Experts of a small language model: 32 experts in each of 11 layers, a softmax router.
Below are experts of layer 7 (counted from 0) of a mixture-of-experts language model. Rows are named router (the router's row for the expert), gate (a neuron's input weights, with its number), up (a neuron's input weights, with its number), down (a neuron's output weights, with its number) and show model dimensions 48-95. Each number is 500 + 50 x the weight over its row's rms, rounded and kept within 0 to 999. Numbers have three digits each.
After each expert's rows: a language model's description of what the expert responds to; "gets" lists some tokens that make up at least twice as much of what it gets as of all text. This comes from a sample of Wikipedia text that the model never trained on. Tokens count by the router's weight.

# expert 0
router:482388478465523407494497469469500531516579481556518482439480476500408425461500424524556493421485528385460478512529526446600517529559477513407474
gate0:588340492536490492535514504468569583555588504413493497501543547497523499552464475483473535569509458571530457454500423532563551518460557465462524
up0:561519458462544445458525551485523406443511525467528439515445531528452614470561508445545523491560458565521511512468444439550568490529488576436527
down0:497481421497501470496525483550441457545467552517492623493511435557588533522492550581579464477561533510478557510556403549582401500494545520489500
gate1:493519422488402524506541466524531536522513569512476462480483577564581480505470518547555531477550556464447461481488545524466397523453461475509605
up1:498505608556533542482560453476341439459433471544490539527456427477495523579516410481418533462438491456479480455551540452563563504484540542551503
down1:467491505547623483502488567512393422605506479548460541520524493492531482476472572577455486482401446512483434509526536568516406505531523562479497
What it handles: Final pieces that complete a content word, often before punctuation or "of", such as Pay-day, apath-y, inv-asion, mon-astery.
gets: "s", "y", "e", " of", "ion", "on"

# expert 18
router:589444437427541488487484518495468622431582438487486576488443468553468493464524496543516545445437452444476448457486517477489477505434445460518436
gate0:493436502490472481497478552565482460562479554510449562565571534460527515491449577516568420472467574491595531462525371470540490519505420581563491
up0:605536540517464561505464540473496481526504464510460534504482474555565510442463565535415502502482525509552593529525575507575399450372530568536543
down0:564537488577482540612486515499601520557434421506489521547481545508476424562423584542439458526495503430548575505514488497513487454467421442521515
gate1:533490414458483378483504514519395433452429480416499566500579507525515514567583489552584478544522532595549526444551443558441526533437466527471602
up1:487457456503565551503439456526510464484400495507537579480414513561500533407489563530421486531505394471557489563562445471573459483420551495566454
down1:471556507555482534533470328579553420498381463472523594452490548456531464621506567550466500466463509491454454565480392438465483466549543539560472
What it handles: Derivational or inflectional endings after a stem, such as decis-ive, prohib-ited, poss-ibility, congrat-ulated.
gets: "ing", "ed", "ate", "ive", "ated", "ating"

# expert 16
router:369481555455457420537485517412404533366424465548483503441465512461410516557555464432483464497510481466559494548535441479480508480610538532468444
gate0:508553543496460452537409505474540453438533548422462517540573475419526530449491537479482491560586510544494528522504599523430500527519461439595570
up0:465594531492499434560533541487490462512406619495503530564564411479522550515535486423463474588585583551493593551536548559579509480527504470554506
down0:532429480447490452437492495493496463596474496579462508485472526552422495460529495474484503475495389525436494475468523480531487618499491522408398
gate1:487547483506605519454446503492494500544579479498515463461621421482583492480546405464491513522539518423435475500519470478431500452482505533435506
up1:437420552450472550509483529490519447440434522553568573484559548495523452543552579449538415458536330476504518541495493541563421523419473509580485
down1:580519501479445545549487436538449572492488511513554559545515556541500482482495472448493409524489484544446556452440511508537432519449456419536523
What it handles: Commas, and, & and or separating items in lists of names, places, authors and credits, such as Meyrick, 1910 and Zürich, Dübendorf.
gets: ",", " and", "),", " &", "',", " or"

# expert 31
router:517531528438538514500529529472528489562456449452538518455513486526549427522529463474454508542607491547403530427545354540528450470509504514441473
gate0:502483402474458542480510465454594520485522382464448508493507584360522535564482503510435492540491484496408599430417474500481484428419494474624519
up0:490514507486476375453507518600478487456429525522459493578414445575451498492533495568546497490508425543525472504503634457539510532451434543462438
down0:476562519559493495535520498453509507460454505450528529565577558475483541551438555566542511486380458496520507544585499422484571442517467465534585
gate1:502433387513445546408473510542506566441417515602608525525465458466435541536459444529481497458465509547443525460543526521555496506468526638492607
up1:488449526478421394513468478449486533483525539496475442491462488463492521421469527481500458403493528587407504408483519567375399596483510493471511
down1:501477529482559468435419458464481509464555568512574478545420511591477668511538511553398440523428509479525440511485423499435563501485451470477570
What it handles: Main and auxiliary verbs after a subject, chiefly was, is, were, are, been, had, as in The town was settled.
gets: " was", " is", " were", " are", " be", " he"

# expert 15
router:450528431439429499473440500378551495517433551521539455456483485526528468480416519488425486507477486495509501590437558512426548521429447601432532
gate0:430514570378488412621436475440543505495415519466484422534531501477536438475511522494453480431474474425526576458505487577453548550459454529505502
up0:569545435556567524406585497597407419527549493563514523503464486531447554609514536517509498551546547589499525483538598469503481482503514524536489
down0:543489420532489492531548482479537434485528468556562524532552482538510524473517548467522525501575546460522534490501524454502573541564511468562487
gate1:547472537466555471546531493466486572480442562615513455574474585431534536464432515462525489558510538549453540558405550499612468517439526484442373
up1:552485547499487472545460587382449527481476473583511421573571523415576469459432466464488504501471456482496552495438522512527417475520496519449448
down1:478448458498500513497513522521540576485426577486462510518406512513549433540451435454550487416434475478519419513459502529492530484470467502487453
What it handles: Opening parentheses, and sometimes quotes or dashes, that begin an aside, year or figure, such as "First languages (2011)" and "912 people (8.1%)".
gets: " (", " \"", " ", "(", "–", "==="

# expert 19
router:487487574515504551438396449504500513560479604569508555461386488511565565541484496520557461488508481536547516431520423536491531556489517523544496
gate0:499510616477483528445468512513420574620580492483468494525476526475431560604455575451475479577454503421560462554550505473438458519438489547481514
up0:525541527460474561544516538489627488564535467503478495548478472483512524442464549579409492419512535562501460397469417638557563531507468494430548
down0:596430495533520600518425520489433483493495471526511491535498593430537438511488491581531537558483528511410497515518501371517538475558505531671483
gate1:402448469493560447524460501516513499540403487373545459436419476456473515492516482483514528462589546574513559487425472490488530515535379506442544
up1:429383548546527483551488505488581540544434504474550556529432535451436506527435522460489538528510539468558475488466545523482557488421413560499480
down1:447486505500512522526521550502522486535478566468489516451434417512481522555564589466458519489485456499440447556510606552462533631454554471588374
What it handles: Colons after infobox field labels and line-initial list dashes or equals signs, such as Country: or Weight:, and bullet items.
gets: ":", "-", "|", "=", "==", "):"

# expert 17
router:532509520514544519510430532534486492543386541514495468530515514444532486463525577480445595463503530561604564537502450577491522477406482516466608
gate0:532436455363488451535503587473463560479539463467557511470414554527515504600434629504480486569523466445380528479426509537496455529463462553455552
up0:494489526552509537497527538530424433517565519597533500520478540439520401554540435448455444486577499518481367530517513461530462410517449534479473
down0:422477522460442498471563446479442562472520467481551554547491485495532482492398414504520441545571532532464481421481447482446438497578460460549577
gate1:537530454554544507453456530550460515512394491482579542476528587552540467456516560471497471522457486484464447576509501521443486503538490529396478
up1:521443536429545535520434532497486515505431550513470438609560522453556521535497460462449426458522481498533492514466522436491508553562544609497525
down1:497349444460369444440609499441439569512577501514548452472541458507426468455511473600487469497529458522476480480497524477509466454559515522529541
What it handles: Line breaks and == heading markers, especially after infobox lines like "Personal information", table rows, and before section headings.
gets: "\n", "==", " ==", "===", " ===", "===="